From a checkpoint of a small mixture-of-experts model trained on Wikipedia: 192 GELU neurons an expert.
Below are experts of layer 6 (counted from 0) of a mixture-of-experts language model. Rows are named router (the router's row for the expert), up (a neuron's input weights, with its number), down (a neuron's output weights, with its number) and show model dimensions 128-255. Each number is 500 + 25 x the weight over its row's rms, rounded and kept within 0 to 999. Numbers have three digits each.
After each expert's rows: "comes before" lists some tokens at least twice as common just after its tokens as in all text. This comes from a sample of Wikipedia text that the model never trained on. Tokens count by the router's weight.

# expert 5
router:466512438437480469526524515503456513534496472503464481493522559485521493466499503483506471481488526522535506498488492452550514502484493526503489538520523493507506470471479551469441527510513486481488506478497523490511478529416510479502477454503486465486510506503540525550514557488489481513459477509463544506532536536496483523557498536502503508505496474484490469500510505509500512499530
up1:471503489477497549491525502506492501502518479539542453502506517506524483484471526464488479459526507476502524448503509500479486534489495509519446481498467456520468485469524467467489497480507521476508469473488526507508534514462504473459436471459505424523516508484474517505537543496446524467478499483489518504480525473477477492502547535484477472514533487495504441471508545517536535509451
down1:482490500494478491491458491511464480509467523508481507481548496472474521499527501502489440562464519512505511501498481491492487513469480544488502459519515495517482529514535534531542475489515521488463574457511441520490480450531478477543508519533515490535511480498547508502457469475519472492471498478501542481479510494530517505529485495550472511498507512517569542497501489478500469499510
up2:484519490483506525518482516535511529486521482509481534491483522493501480525514467515470500471517498508536477499495447542537508498501520518518518540487512549513457478525505518539480469531514480461541475454481539488540479522483479528497543484472492475463508486536476497504483520497488465492532443524442500523479539516519474519486521561503491509494475479503497501485487465521494529494515
down2:518494526487515467474508501504521478503499483503492484497452518530444468497496477501471479462505507538487484541566521480497481503537509505522529466480501510505497486481535545463462505498533494556468511500489477487509468529479527511493481477482528497472494541482508531507538520507545498524515528491498508521489525498485472529501510515486472445507481487496477477529507529509502448514517
up3:503521507521506486515527501504488469472515470506494446504488519473470475513527494463477503456481531527511533443490483505493455512466536514501501470489540444526478496524465501510509489528500486501527507475497502517516470453490443451479422534517538510482477477518502509499511573524560500508503504441517507506512500524496493496518513503544520461486464517481497496477530536480486463483505
down3:507517480509504541513480529523502515495537524522527516528502503455493531499471465473496503491500478512486440521493464485545470508520475508443486456482504540459561489512536456476516467490520500524519464488457512499533486515483488519503504473494503518514441511501524515467490488523500526465505545482501479477509459504514513518481548516447456484490501495511460501478483537518530519551516
up4:448550459538481527484517495516493521503490488519487480481459525508513501501490488451486528497564501500517544513469507490492506513432511476461481534509513518485447514506501505473544526523525473508507478474510546498498501520510502532508494480458500498500494527456491487515493534489489488515447485494469498496504496571500541504498528543465488463484518489456506506503490531517487514512530
down4:510470496485524515491511540479484497473513492530477491511569509471488482497480481506500486451501490511466477536507500545487447513535515498459468505529505486500510492527503473522526473451536446502471471502461502510495496514484494508537536505477497500497469494482490487516479511459495454499484540470511507509485495464473477515545491512504502506494488513531507478533500539490549467479507
up5:500514475458517483500446488516534512543517480484495493526486524498531517512466503494503525503537539511500501480520449498509529507534508514490490487479488482478454533475510514485472518519461510480544489469526478513482481468497505581494484472547532499474526513430492517478494467481507437493548470525468516496553481525509496452509498520487501553497471510502512512538534459487518513502530
down5:513509521487475541501457498488497512469557522517500466484494534462519504532491576514509464465478504495524507502483504498524526499477443511499517432456492541484495497489517514462516518505527555507501467501548450490458544503495476516498495510518516501546520504509531482490504495515456490522518521524529512498494517538503536534517493441483524496452469542495521506446513509502519516441496
up6:516499483433496481494522473481463524528516504469479524465474503488525502495509546488468455522482555472539521478552517514521493487496501452491491534468493518476454521516496526514492480520516516480449503525454506457507508527489513493457512469482511506484541493481517522470476503469490475458473488471491483509510551513529535514486526479447487483518456474517475508490503502523504523522510
down6:512525447499469486547514530497506499508533480505519473518526486485485484503455527443507493501518484486503461550498480520441507518554502501466515488505468549517508499530521497486513544493488505496490503514474533519492485495490516543483475490502511464543493481513491512475504493494503516518469476519481493495554494512490468511513505447479511530523432498516514480490477485547515452493512
comes before: "\n", " The", " in", " He", " In", " as"

# expert 15
router:489474502514463487518511547463503518500508482517509487449484487479530459483494464497504511538508531470501503470471453491533494542534501520494472505542531515503467464542488530469472487526503513515490523541467523488534444556504488455497505494483441526504450505493487477524482500475498498515497472493511495512547494506533510496533490529519522455508520446484435461514487489504521520479480
up1:490482501513517486499470499493514570477496484490522465500515513521490512474505497495521503485563499495494495508539475488498495504447508508490514545508521534486488493496501535464498503515473534499506456536492542513547465488528514466478489482557500508551473525494479515502530463514478530536543517541494504507526515494454477504489516479555501483500486484528500509489500484494500480486488
down1:500478516446515483514492526490520495462524476508513533479523489520506520466525537570510485540531468511518504548464474481517488516493508480459513525456481511472483473493469483490476545521480475509474470471514444493499501474517529498459486511512514508508507486510528512513456475506489459507517528503510473475527514487510514533485525564473538504523468552527484488555514531520483503487503
up2:533519523552488496538478500504523511505483548484519537500480518483505505505548497523495520496491530473477494483523475468488463504514490504516580534494522498477539547490509470470461452527514520491494497480470523528507542506533504494470531523513488459472502436471521492503506513464541540480455494513526491473529465495534475528483502501512503507523538541510496472516493507523503496508529
down2:479496491478505503522508487472512507508537474507470473500498522515479516437500505498503538488506474454488547477462535511510514442447461486485485544522528507536484498552443502496517458554506495545515486549481500503514523540436533495504458495449525514532497520515478512496434488475526504530478540521532479534518536475525488464480485502497489522475542495462503484515506492464521508502479
up3:528493525524521464498495443481530477512511551502506496544488461432455498450513479580487499514516491516501468474514478458493503469494463482471475512473505463517470521514502501493506508499505515523538454546474510539505450507496512535483488521485527504493474494537529523489515520481470483505485442473473483507452446528508493529523505520526516504492481516481522497509508443515529488493498
down3:524448494483537536509471509522529465476536495548509536479508507512476514482503508469515552510503503524545520478469478536508493526486498514539515557542517519498538492513516473574513450469522434476470512520493464499512520500490463490517551523514512494518477485540490501544504533497471520468483553526491532499539553498452471511497502456533490473535553492512469478494516513486496513495455
up4:526528518486523477507550467518489527479497510535457469489520498520477524512504524511442535490468506498487504513500464485485532481512490468486540509487501479458510492523507549509484473505515504461530493521517508490524494511503471500506498523521430499545522533530469489502498489485470526535503467488498494486513548510488461482505535494516458453494513462524496484518510531539485508488500
down4:495493505459537501481517503518508492497460496489496494542490482532482522540514513498493482520515486496446519515515491520527503506489500500517505563499512468487508523519488455489499509494487519465531501516527526477486519529530514567511521447545499537445504494506514463525516502508516470551540509446485545527503507524485512479494481507492510530544472491479517507503548522471486499489456
up5:515520510477493516484515482474515470448472499512553503515471525447487509528507486505520480545545523467519474494499516460483542527529513474491476462520457524531473491515478493481479523498455558497460510482512496513525488530548483510517513503468484561487487441501482514474484524530492476497482533527494481502496492521497466537509505491468517524525515515434478503510507518542545519476498
down5:466460510461477505489507491519501493497496478528517505502482497506506470471479487505515522553490524516477520458509500481527497474527500419448494526500490488513477492508474492490539471501550469496475507507478502547508504517515457486494523515532496472497510540497494502490500486483498485530517485471513494524528502524555512456499506515523479512468465479512489520497523489507494515552493
up6:492489470518478488513555550467507512501546575481504497494457516517526507456529486464452506467477479528468467502514521493485516514536507461488544515488490520509484477532497513499503481460444543500509519510526530492476526535513506510527515547481483530500475500507478539522498479514483487463501474491493462527479510479514547482449473513505534501496470486517493535505525547544526537464458
down6:523481529531497491479473522492517514521510428499468484469484535493503517518541494460468472490459502515551524545545483490520491496456455484517495432496523480511525499500495446473541469504462530491516521492521507506509489450509511513502492525538492528472482518502507461496508492464522509492524507547481507425513476528503494485502513491512485528485534484505540476523478526522547488504525
comes before: " ", "\n", " 0", " 1", " 3", " 2"

# expert 4
router:477518462499521542479467493502502551533508516542511538503505484484511535523555513539470507503499477499475494530491482461530448470506502462505513536465518486543524526482523533462503488490507504507527502496473453465515460474498449525469483490497511501565499475464509470510562482511527526460515491506496526517504497465489504487497510439530494476494513518507463542524528494489514534503524
up1:507489464528522553523479536492509472533548496475550478516500482516489501500509533487490500503489540509502478505524472552495480456456528480535495540537499441496535466491479489550481458472513478492497469503530479511489520506497500512499519508485496520515472500442476534435511528484528512530492499497507482503483530503487444532482563487530491513487468513514477517527479511506455552516501
down1:504486534486484451482482481491508526469540495508500498505526493505498592498516499439459513504451532499519499508517525526490512514508491539514487524510528489476523518520484523511513526507541518501493475536527470475463511496495515509495499531534459505466485515505504515489531496492511518496526501493492522526525485492516515542472500513535503496491533470470530418509508520524524504494494
up2:541496501487491523473522534499496486526488500457539515491458471457522476503529533489515478538490503515541522512470510519466500476472514529492536466506516487491527538490509513485480515507488542490475500522525498472515485538482511476517507516489429541501523483478516442526500463500515560474543481500486524512452515512565487497524526494493485444535490483478510485538533485511522486542528
down2:506504483473465536493485531497447514505531470484477496457530485522495496516524467501509482530553469524492457525494531516486457524474481483541528540520521520481489499485489456492498501487497503509486461513510490522462475531474477509531513522457517497468493465491503490548494501545491481480568505487551499516515480485533499494499459478508522521483502524519503464402526486562510440516491
up3:488469477445461486490514506506475466478520474526472480482509520494540465510529518467522492485481475520493562512504515500492502497468544481473535507474500496501509551511508514528504504457494491452498490514502524542505460500499466499541487474505498545534508532538509480524527498515508462478522510476484485509510492495487503513473502464586506482511493514483492487517538500485509460507554
down3:494479458483507525537458507504483478505452512539484492528489494506464506527453496487512485468499531511571543527481498528473524541508470520520532531496491507505458451475464462424468488478479546522498516519529468490524551511496489491527506499487488533509511494449479487478491514458562490515496509461475517479492463485517519467539501469490511502504466471484512489494520499498500502487523
up4:504458461559477474482535486529465487488450524515498501490499529460497522455527477459499509475502502494563481516457506538516532525515557494537469500457496527497498524537505464506496521508471516506485536509516522501482495469493531492485559507487498512529486512464493486476479493483518458491518438534493550475480530517483504513551526481501492450500499520479536492511504495512516504484477
down4:535522549498504460533473486467490502490508486502506534486524498511500474532465495490540541484520512514511528539512492495493507571521482527521502514497515505501468496567499516517511507472498483524435475488499455507514483512473531460460518459489499479492475484498472524520492486488524522478454464505505467496513540467523482499506509490424527549484511527501489510539490496482476523499507
up5:509477491497493510501530515531532478464505475478481480528473455490523504533475527496479495549515537517462505538519502512500469522488504512529501489518477497500511474522499512518474478520503488513498476482522492536525510492498502490456496520473475523500523452534498503524542506469484542518501491461422489480492495453468466512483483499485515496486526518516474480495492493527474517499473
down5:500522503473486481494501474478485512536509515527518472494498473507504497472470472471525507542488486535519466510516481561442528511532491502548500492506480511507524490498533505497511466479546524506478489544517520488523526455514495486465492465499483510543526454500510492547499474518474486511525492446505497510488513454498502469508516524502477492426502553545474514539488520490473438542494
up6:476510478472501471504438527504518508489492443520499490464502502492478581478503551488514506514539443516536505489471474505510484515533511482531475510441493534547486469522495493503476497547523498508524500467467530472526519528540518537459522489497547469536500577507500528461547505532519500520475503537498470502468515480504506448522508478482513474496488487523493491485525516498551526460487
down6:546508535491491468521479502477530498544511512487502535534489524546506504502472502489531495490497503500472464499514465458503480456511495535487463503478490475499541489521473470528497510523516543453538535529526502528527524525485530527480511508493462461490452497519493503526475505479498528490436494517494576502472487501510522508493503497458477531495519499511486521488507509519547488533531
comes before: "-", "|", "ill", "ash", "ar", "ot"

# expert 10
router:526511491503487519541544486500472493512535464484487492475487539457528497484505493519500476502497518449503490509492475525480450481487529503534494504563522520478507441522482508467484493516491502491505482500516531501523505478499516485533522460513492534490465503453481512470501503518504504507514459483486516476505474571513482503533496463510525499494503512539539452463426499507526504440550
up1:494515556466497489487524494478493517484508482544527464505476515495501502500503521488507482493536493459521483486531515505513491501482519435539508499438497500499490546456524531492540476524497524497493520512526520488495485507500527534482493505494528522509496495533531537523469544486495572502516472522515461511487510500553494504489528488502504556471466509490441484526493515497516461485491
down1:508505517500485489500480468492485445477489503497450541489456480467504551500499515522484480532480505483541502468488512506499501493483481487483513569498507536497449474484501489479470467489483477505501480506469506499469479516472528550473536486498476446533487547476497495505477493516498512518488489459529539447478506519462526551511510496522497447480478512493508497521517483484512525484527
up2:496486529515457546531467482488509512496478493532508506479507554486502422511503528499455474519519526512505490488486565543469512528536485437495527509456470546536479496530497454508498545492469500468532484532490514466476472511522481516510464526530510488474534468507442480505462477514484479489486506467522532486515511520490484464522468512515467517461548501468493506499478517522513487509504
down2:522488484492512509479537517477471529513509515499516454499500453468499512487542525506528524516519516480496492517503479483522484469474559531459502527506523512522543524499476546532503520494508489520501490517530538459486492458492512452530538508477498510523472503506468516483434471488494546500480527505492496447517511478565489504514509509497549487560464475488487498497489508518507509531457
up3:449517480506522484501503478534498457467500483516489510534498515533508459499487499479507515512504545522524494486514513456529482480507510500495489487534500485475463513442467508486514477514497511481530493491508519520513485473504464478484516452475546484518505484485480526494490499500533520535500540510523513511497508522515498438548544515515525526530525509530554480455520512502534472456530
down3:459462501512513517496498489489479495485560498494495482498532533500465536561491452512476514517468536492479501519512475558474488506496505539456522416449460501484509528493541493487440513487473487450555534516511504503475500517526496492529515522512498484528477495483513497475470481482456483461538447497520494465481523530484486490461518470460529480526518537498556473539489498468517515504515
up4:534475544500490484515508481552506570466512515483508468509483465476469467453514497513483519509505511522446501488520441481520494592502539537550530559520500546477496470495498493478469518486540532492517528473510509489494521510499460469536499532528511502506532498525484504482535496525533501497498498494520526497519524520442493500529490491483515513504532467489517535519442513525504452513477
down4:476503513498517545526500469498520479463511524454461470468525493467478477533553541519505477482478517513479513500482466519510463495489503471525495588503523489464482489471513476520477525534503451463520546487462471510523519534493533479464516506521474502511498464529519450486542505501489499471506527506465483499454490510503489502484464461519540494493519490477520538510535484531481553458467
up5:479501492508448551516509469493523503467471516508488468466522501482508489516499486503462440512503488504554483515484501465543454538495492526495474466514516499523507481511462502508480498504528509477514469449529538485528501510534479455508519523488512511488471497511483451515456517492488468514489452501486497497512528537481508517509489510542518492501552480477489488461514521531444511483537
down5:518449489525488506504511535507484498513550494528520515522438535476479494461498502464491531499498464485434507519488498484545484501486498485475471451516490495460533505471529418522492445490504517517489487488490545483475518477479510508471490496507454477501523499535535481479497519478486514517529513521482484499478527550524520482492489508495496521453514523490507503518505432479535478468505
up6:517477488494512469538467506548489507470501460489479533467503458478512446457536497496465491501477494514530513548514478511464487494487475472475484502481525512540506488529507487471497527490467525521539512532501529517550506492495476502483504498472462445496511491492479491454502470525520503533494521489517519470475506520510494496489482521518467483479463497496470468446495542500515453496496
down6:534514496476509514476532474490527498540482480498512483518505541527508532480504497485522482504474538477424470527487534473523521500458521505486499389490469502475518532484519541480498506517506445510487456489493473514489462499534510523554494456500487510468482518454510543487497500471507504469513465522481513498526493492489477509470532476498499513528479487500505510485481446497493519483551
comes before: " the", " a", " his", " he", " it", " that"

# expert 11
router:465496477497509470481491505507530505527490466459511475539494488517527522503548505480453504485483483508503538525519530504481514549489491469494494480529497480529541525500488510523448519498497505482544502481489502521510500534519528476481489530475501523516476500456536567559492555485484494501493546466550523495520525486502485527509548536496506468504502530517535451489497521499491525522488
up1:504508485520504516498479537514515515497529535459562454530488511506488498478482518504494504476513488447499528502510519493498529529487504476489497515488506527463505520491512488521536501436558489471454509536436535545514478488500468481515482482495543506455498520488524520531504473491505451485511459541468489509535486488511457545554513481498515503492538508508499427482483543526505516499487
down1:501494511513515510505494505492480508483474481462475487534498460483497503469527463476517491494536512466491521480481484477506506458523525493501497472506548488502475512507519513487536468546519459475492530441499533536496462564481477427488511481521478532543532506529525518453497511440496535503478508506557537524532521520517431545522470514484494542504493482496506541485485496478490494455481
up2:544508489496467515543471540507558474504530541471506500525502487460509502526481544462491487457506494460510532505558527512507486487491533554532527501512505459477468519484499487499523457484461497538503463446478491516530476491494503480474485540512503562498491494541537526488498500523483506502505477562484501495466508508538525512469520505507502486497513473518477491525500463490488494500549
down2:511478465501519509502498474485495509482534573512517492552449549515470488506479515537464506469485482499508494526511554467504512528525505509503479457493484501502497459510517489523578515486479529469480511483493485566480547491504510571488526511512492544498475552495527485521526478527481501509494483478504503515531554461477465469558505500512504503487466468542495526495508523476500476500510
up3:541511530479450476510494498539492511483489484445498528490553523478483509511482529489508462484498504511454531506515488485517489517548453510529514483504489547527460519520502567500455540492526502482479516516460467522479521480513508488502521529486525505523516509531512521484524490497486449489446485446490517558500479472500423470473482531502511487486490539465505502532539479449483528443489
down3:475522481475503520453479554512491522493504515527483531488493545522508482459548507545502509562507488509479534491546523536493532475492520533510509436502490474532481534495505487485507441475503492549504512498450511511547489473465532532512499461468533531526523500501510523445510509528509477495553467543500539511523522507495509497518493544515506481527494524517506497499493490512524474466523
up4:473504487481474510538506473479559569502510466504442526485501450481503504488521509484522466489521453510535543508450518515515478515516483511487522478492513447478493500520494448535472499474526499496510512471516469541500500491503491475465574505485464479504487520499470527497495541477488494516521510566544446471529501520516513494500509461519511517487546513490482516533486492537521497470554
down4:519516475503491504481478501524512539523507511484492545510494525460508480521483499517496490473529502446485514472450489482500497522513510499548537457483488472530485446505495496553505463505524468513529498514476496524490500475536513527546512498474493486517517522536442500501481492461495502524510459501500474529534523508466493545520513463475529517470563547482483477539493526484504526501512
up5:506488534498487533487482504538497498552486502510491481493534536509496509552531506466499484506513517469498496448467482489437553500499500474476551541507513470467493512483502541498505491467492500479496495550516534480482538481506508501493509491483515525513509503482489527477499506518491504456531437511549537496507506513493516506477521502524537497514492528501490460505494536507538530515435
down5:538554504542516472539548529445477494513520473502499498484485529514529488457533494493494541493450524451486472499484482490502493495503486507529474528511483495478496516504490480490463468488501472536509443475471462482517527474520508508446503489484515545492517475505505526470509494496525482523511479482443486500530475514538496507524480496532483467511478505541500499468504530521517493512486
up6:481517488550494468495502470472505520535538523526496507469458497478541510489546463505502539478524516552515474508491483467470457506549491464520508473519510550466467508522518512492450525501479511503536521519497560471504535505465470469467500490445487493487482498488487513499524529504450466503507525467543538514475510447504497501478510504492467513484474486514501483577489480495469527517489
down6:519487506521502464482514511511491531510474474516504490460482526454503494500508509494501486537515494489524515470502508504535489460512506541531457497499481467498484515470462485486475479504490520497457498477555506515518517495453535496489528492486531502472479450503591498524521484532471480468479501512490522476524500468488538471504511484489489486481502481457485492524521461468493501532509
comes before: " |", " by", " first", ".4", ".7", ".6"

# expert 14
router:508497491469513518470468476499522510458495479465467487472492495484522550486500522539546549531530470550498510507476511484491499505490479508462535528507515495490516498465501562506501534464500496497513443497467494480516516540468490472475487495508468545498525472484465498502475495499539480498518474537477508527519486474513479486526479511473502461480511483511529496483508536464473535515499
up0:478501453514520536506512520495486543487496464532522495497481514525489528488515502472481505483498518471499500507472546525500495499529540482529521490520532505513502522543499504513562479549417504499539489538522475495520459515514524501465498504501515492517516503501477509523489485524488498502479492474496541506496540488498502508453475449517521484494542504481519465509500488512473465535467
down0:477468512485487504462514502487518543515472546480509494453482489460522498549541547516459507520486501506490507491532486513454536521445497528485478551516491481538536493530431508463537508564489484503446468508490527524500500485479464477512473528462500488473517495504466455490494523535494501491520528488485490533513501479507534556527530465521547498520480490522488489516480487511478490482486
up1:495502495490487524544448460501505508525497548503511489478526527461504516492506507553510524539481483485490518519492519537519505541492522512497473541428470472490487525494516518463495523524534486458505524509517539512487526500498507493431471511471496540545523517539557481452508510494473520460541464515502520460500501474484487451503498506526473474537489474504543491512480526463490516458451
down1:500452435530489531532502484496509493484445518491474509520509484513457470533505512508502473490536478523485512525545524468512470518498511492567510520471488493484511483504461489490540504526494513480484450496476481546477496514513481493465475491494492478503540464547505470478521475525497526535505530470498523469473492488462485501523523470508535508511532453480463443471521503507484513461494
up2:494513476480495495528492505486472515504476540507481475489497500478489506474465505508513482506509478476534493500463505481495518530545517500521510500492520500504527499530534524499508469498522537494540493514468498487497465484506527495505525515489522493507458517493510508533494522438522502539526482468510497515549497452512487467475501498476484508490500481546425528490492521503517485462501
down2:533461507500507486508455492488491498494461530518487478538447536474471524539485483465480482570504491476486482489509517537514562473457482463506508479504515519511470488514507517466504541539528481481502495531516495516481518510528506488544543551465514502502502522504492489522486481480531520513500507499515510555499529516467509497509471511538507494532513545516483508536475486541496481498535
up3:497479459542499504488535491462501535472467492497508529446511478530530507535515463511517537493517544498534487478509485523516489464460465512511504573511470489495507521531501464488523532485526510532532497515529477508480474449485526514492507482429508523486506437526515525483502508529501518493516491486565513563517494488511554506539504496506467524493481501514483498513516458518525553526489
down3:525495505515497468482509509526522487498520500473491521481506520520540498494474526507528499470496510477497504522550452499516500496484514487515520522530506457503474488495530483494477496504500490513483534526517489503519478469506474539514515510479505522421482574480480529518513491549494530482522473492506514458499472532511481463499481533497538570561446487470494492521512478514517545492540
up4:506477469481481494527475509517511498499477455503505520490477531471541511507495514515491521514460494509514543549507548453505492485495531515511527502507516527474511509485515516489508478473507545486562514475494506531496496488504497483472516502494478546526515501485490495515488547497510497534520525498489486510514485460478492500507488441529513525476483495484521497494501547493495494543468
down4:495500475539532509506490509515521540482506506455522513486475523444475514478488496535496536510521523475563465502494510470527465492495472517524538528461501525499439490458469479528513516472497502513526506503473503555482524516471482501503475486515503471528447525524489491545510534512471511483461501542528485508501511530491487476490484478551517529480513494509507540560532502490525476502489
up5:504498512547528524500494469483504488509463512482457502492485522529505469482533475506514475485524505511539539526470456521493549498484466499492476526483544511556496520444436496525516506457500460522501451495465538490489565492521515519518504496480486548528495454516518516508498468529498506495518510487471477522522498533508508472521508506518516514481530543515508522504484539478504528499491
down5:491519488505469530454496521478485495483533522534481543487551515467510487470524479537496508558499507459512517503456435460524550493476466519512496477497500522475505479482475505439474496497501501465444490520532529511499493490463480500496501509506527504493518505478452487521480413556483522511508478497513490510514468474478514518469477500463457481472531482561530499452463464509514468519528
comes before: " |", " was", "1", " be", "3", "2"

# expert 6
router:501561510506472518503538533551498474487514462576442482462495522519498464527464491524506546488543569494504484506496486515492501526491481467501472499513537446562510506499458535532457556506490475468515486470479496513504503522503490472478496501460471504504474545477499493478543486500485520456519517489493498487504489521504415512516508534500479519490513450521515505504525484540511504501471
up1:527530492532502508513524574494499513468503518517496480535510517504517492457489515494507472468507487480519470505511527563508489506497476496490496503540509507529466455477520501510521456503461525495511501495485523495462507492461497507457496487480461553514493505460495446490513498465505497530515471542529522517477495493513533483486467456459511519475532518513522506467547509503537505490490
down1:509508492525482521487482498444454500500492485436536487561478487506501498467499457454480565518501478467487501508519503465511492530440468482495512533497551471505470513494552498521523494524507526521489533480531482475483453492500494501499502542474463502492510468506501473526495502514473509483497471511516503485498506464497539555496472512457486489537503521523493490523525485501526536486507
up2:527499483521537513454499490476497511514463531521470512505478521526495497528476521497519540503475502494548517433539528501497531514477496496477478524500513478514495530514499480488490504491477497513497520515475553495504502515491521464518491552487479481543509554548487501511495495538482541509472493502484498515522524517511502473523544492509540485527521529485461540485495470485550519527520
down2:494503537497488498551490501522529486486533484500504495525500484519490494541500488522484505484491526520506496494500535499538536489473519490474512474502515510498462550555510453455543509496442508523473473507478492504554551508505493464480538485526508515458482508486486546510517497521545515531492490551471489528499456506493502524533491529510537486518520503489497487528526510521485505481534
up3:529532504489467517499503512507506473508443467502526494513456491499509481545522482464534515506490508480491509476516498492474501493449515489480495488480519527514554463480506540512475514577500497519534522449488451502485515465507452499489482534483513557451468494469472477475537460542506490525492496507483543489504491528474505448466479470511479482485478494509506503479538529495473474512506
down3:469475487498473504484544501486527485488498525494531539482514492521495540503494506526510418506483467478479537506480523502515525518508518477480492440515512517483484543493536490470510521506502472489517514477496495491508454493478494489506578481531531487536468516509471501498500459476466548527501492471470486486504500512481509498523502483524476492495474523509507498529539449510533466518514
up4:482498477490461545486522549533520466474532496523484504486448505497510496509499512479506529475551463523500488516489522486517500542502514490535506498499556507518518500495453516501505560502454441511494494473497512466463489502461511485481475488501461532510504507522502530526515518502491475520448478476477476436572491497510508502455504526529546459504510445478488540518552532543517480520526
down4:495501507456539521490509509506492494485509522480489526498542512517503496504467502531502540541537516452512500467498491519525439506467486517485507461450513494477506455546473491546536479501527487530464555497517443529497535446475496471487479526450513473491477526462485503517483528497508511518480537501514501460533501491501513510527485496473489548478509492509539523519505508522525512540492
up5:534494507494483489540505475526501459539480420506528496505493517528502545534469478531500488491505507555529483496472553508510500492558502480461468505500535496523471459519507492487483482495518429502480488524510499575481547494514500546469510488495487520505497435542481477510526454550517506504441519522478517459520497497480478486515476520538514529554495499505501495523499475464458520493447
down5:544460475470565514521530463522503499469524467502497503506480492516509524501504478488534490509513515528534440485465525503470493497490496533509523521471520453503533485482484500498493464477551499475473504472481500484504488477546439477463503451489509488515526496523477424473517508521453501491480478506504524501498495500499502522549530461497480526527516521483552498494479508479483516519516
up6:541514534543521537482511475555472491521529471493536470472503519525510491492504504530499473474509548519463479514439513478540447471537513501495499487460494498490513461493465502485535479508470482505471505496524489496466529497476528498465550483494496505461526522503485506456525511506449480514525455522463524531541462459507472498519476495453498509547486480542509495507509507511499539510536
down6:524480509515495533531501530510539494498479498529509496483507513528510474476500540482511460475484493497502469506467500523529471521502486477453483474541491517491470499495521506458520534503485458508497539459519502514518520527487541492503511531509530486506515471485471514484504519513538493470501537520530502507470509534526477461521482528470482546509500529538489480483567496556474505505487
comes before: " of", "|", ".", " States", " was", "'s"

# expert 8
router:557546506458507488510513498480526508525492484535464486479519460511512464485503518464528493495535513467503490485475476485542537505510478533490482507532488500520446507536498547506529584502513522458477542512514524511519496537499482481473464538472491549495485465528514477564511525509495468537516509538472515504499499515520482505497470496462509480477508459502503503498500463497476520510522
up1:442535485454498512509516537512570496488500516500488543505496504514486493468526512481497488492498509484493443503480506477530522505528491505494501499500486487490464514529479463493516513511494508552501462500529469482504502499509423502477522502512518532535498485474516516501495509494485470509482500491484519478506492475501568485530554505509542490507477508476466485487510517500500507467452
down1:510510527501477483507497513536527517507445514513551514495472502516499512523517488479506517496487496512534491510575487481522523535490499472530507497524479492527515504519469473510492477497514513514501565460498508535504492479512535480520482480496512502462514507494517498486423524497506495520498451474475525463540461517498500490479504526507533515499516477480474564475494481479496515520467
up2:476510517503511479532540525488472511519549474498547482524522456489518534523491495483487503502520489506477521485493521475501532491490523514477510490500546471537498532521486528519449524492566462496464491451465506444533521493464492511506528506483493506534513502532503463536488486510497487484494505507469545507504544475488513573508465479446497499496491505522484510528527492462467517503485
down2:505482487504500462527477523482467474465479520478474516547523488451479468501455495518481449507498477501550527511478499503524512543477435466455500494518522501528552524478517482505535491477506479523469522453540548482466504495476498515492468496488506551515522538482495509502491532497519522521521491526476509512553551539496468505509501519491467518488491490510524548543509527488510499480515
up3:485549546479483520525492468516472544517461547547515492493504520461534471499508537521534505496486514522530482507500506542538508523505453499526451518514495514445503514441456546569521464498551506503515488475523471508517527507493462503496502507507503475500523493500526490519522515465461464483484512496516475516422490527480466500529484511493443484484550493497510516520502543520509500480518
down3:489492511535481473523512490500471507503494522486472445488492532523510478489452502509514527499490470514510479487525501485493523533489500453472513526519428547496491494469519520494531541535493466506484539481557501553480541515467535486483534468524484535524521491513491541495502463442492425514521501520485511492495479490507483515467499454522476493483503502488499492524501534552530517503528
up4:514518489519526473524507517545472515534508463506502497513540500502517489509478499513459491497475483507450505471518476464502470491489489519487520472526527466519510529517492522535536532517492510488518477486504475520517509513475486542486517531493476500549487494491490523499488471524502504521445507462507525529507542540523507473529504516457536519494445478500475483443502507494545538500453
down4:514491497512500488498532501526519489506523493559478485506491504504522516495483498461473504512464534485508463503513525516486519516526476485484493527526501567486443510508486503530533465548531500494492542533473496495499484523469507488468515460512450514503537488500525518488507450470466479510472515540515510485478513471505502439525480517523492520542504502463476511523488513519487487469440
up5:511509515450483530527459470484518514504472515495516493521514511445501484479471547489510506505498519498487525485500459502508508540529492480455508523500517500490513514546535497487534470513518497515496433520489443516484477537515471456530530439484506482532480534500490506530528472529480499522494508489473519513454507508477502510477517508520504449492468513484523505482527522560493496467487
down5:468482483474508478462523473499498495492502515514492497490521506496485495454495516502460535500517481511474525511515471471527463490507492492516491447508516529483487525508500484520461493484528532507518479483456518494475510507441466503486514481469492511501489503484519498522447518457483488538466490510518522495555471494534513482507560488537514553519490500472496483514515508461525509502544
up6:492500535498488464505517456526526531493484533563529509486481492491498480542539493491531530498486521488561494469529475535546521518501516572487472522477469512529498514492508482462474483546509488477506499510507503478475487477534466474514538525459476504498556532497477474506483497512525475495501487479468497503476462512508508508520503457507521522531513477471546533468462467511517506509476
down6:514490495522507501496506519502503485495531533507536510546522526497498510563482508494491498492540513504543484472460481453504527493487474518477533421501466527550496527512496514495519512518470516492521531498478478497519478523538515490480515490494505576492547503504506499482508466538514542510501484518502522495496511502477488473476549453458487459484520504516456502490486518478486513515501
comes before: " of", " and", " in", "The", "==", "In"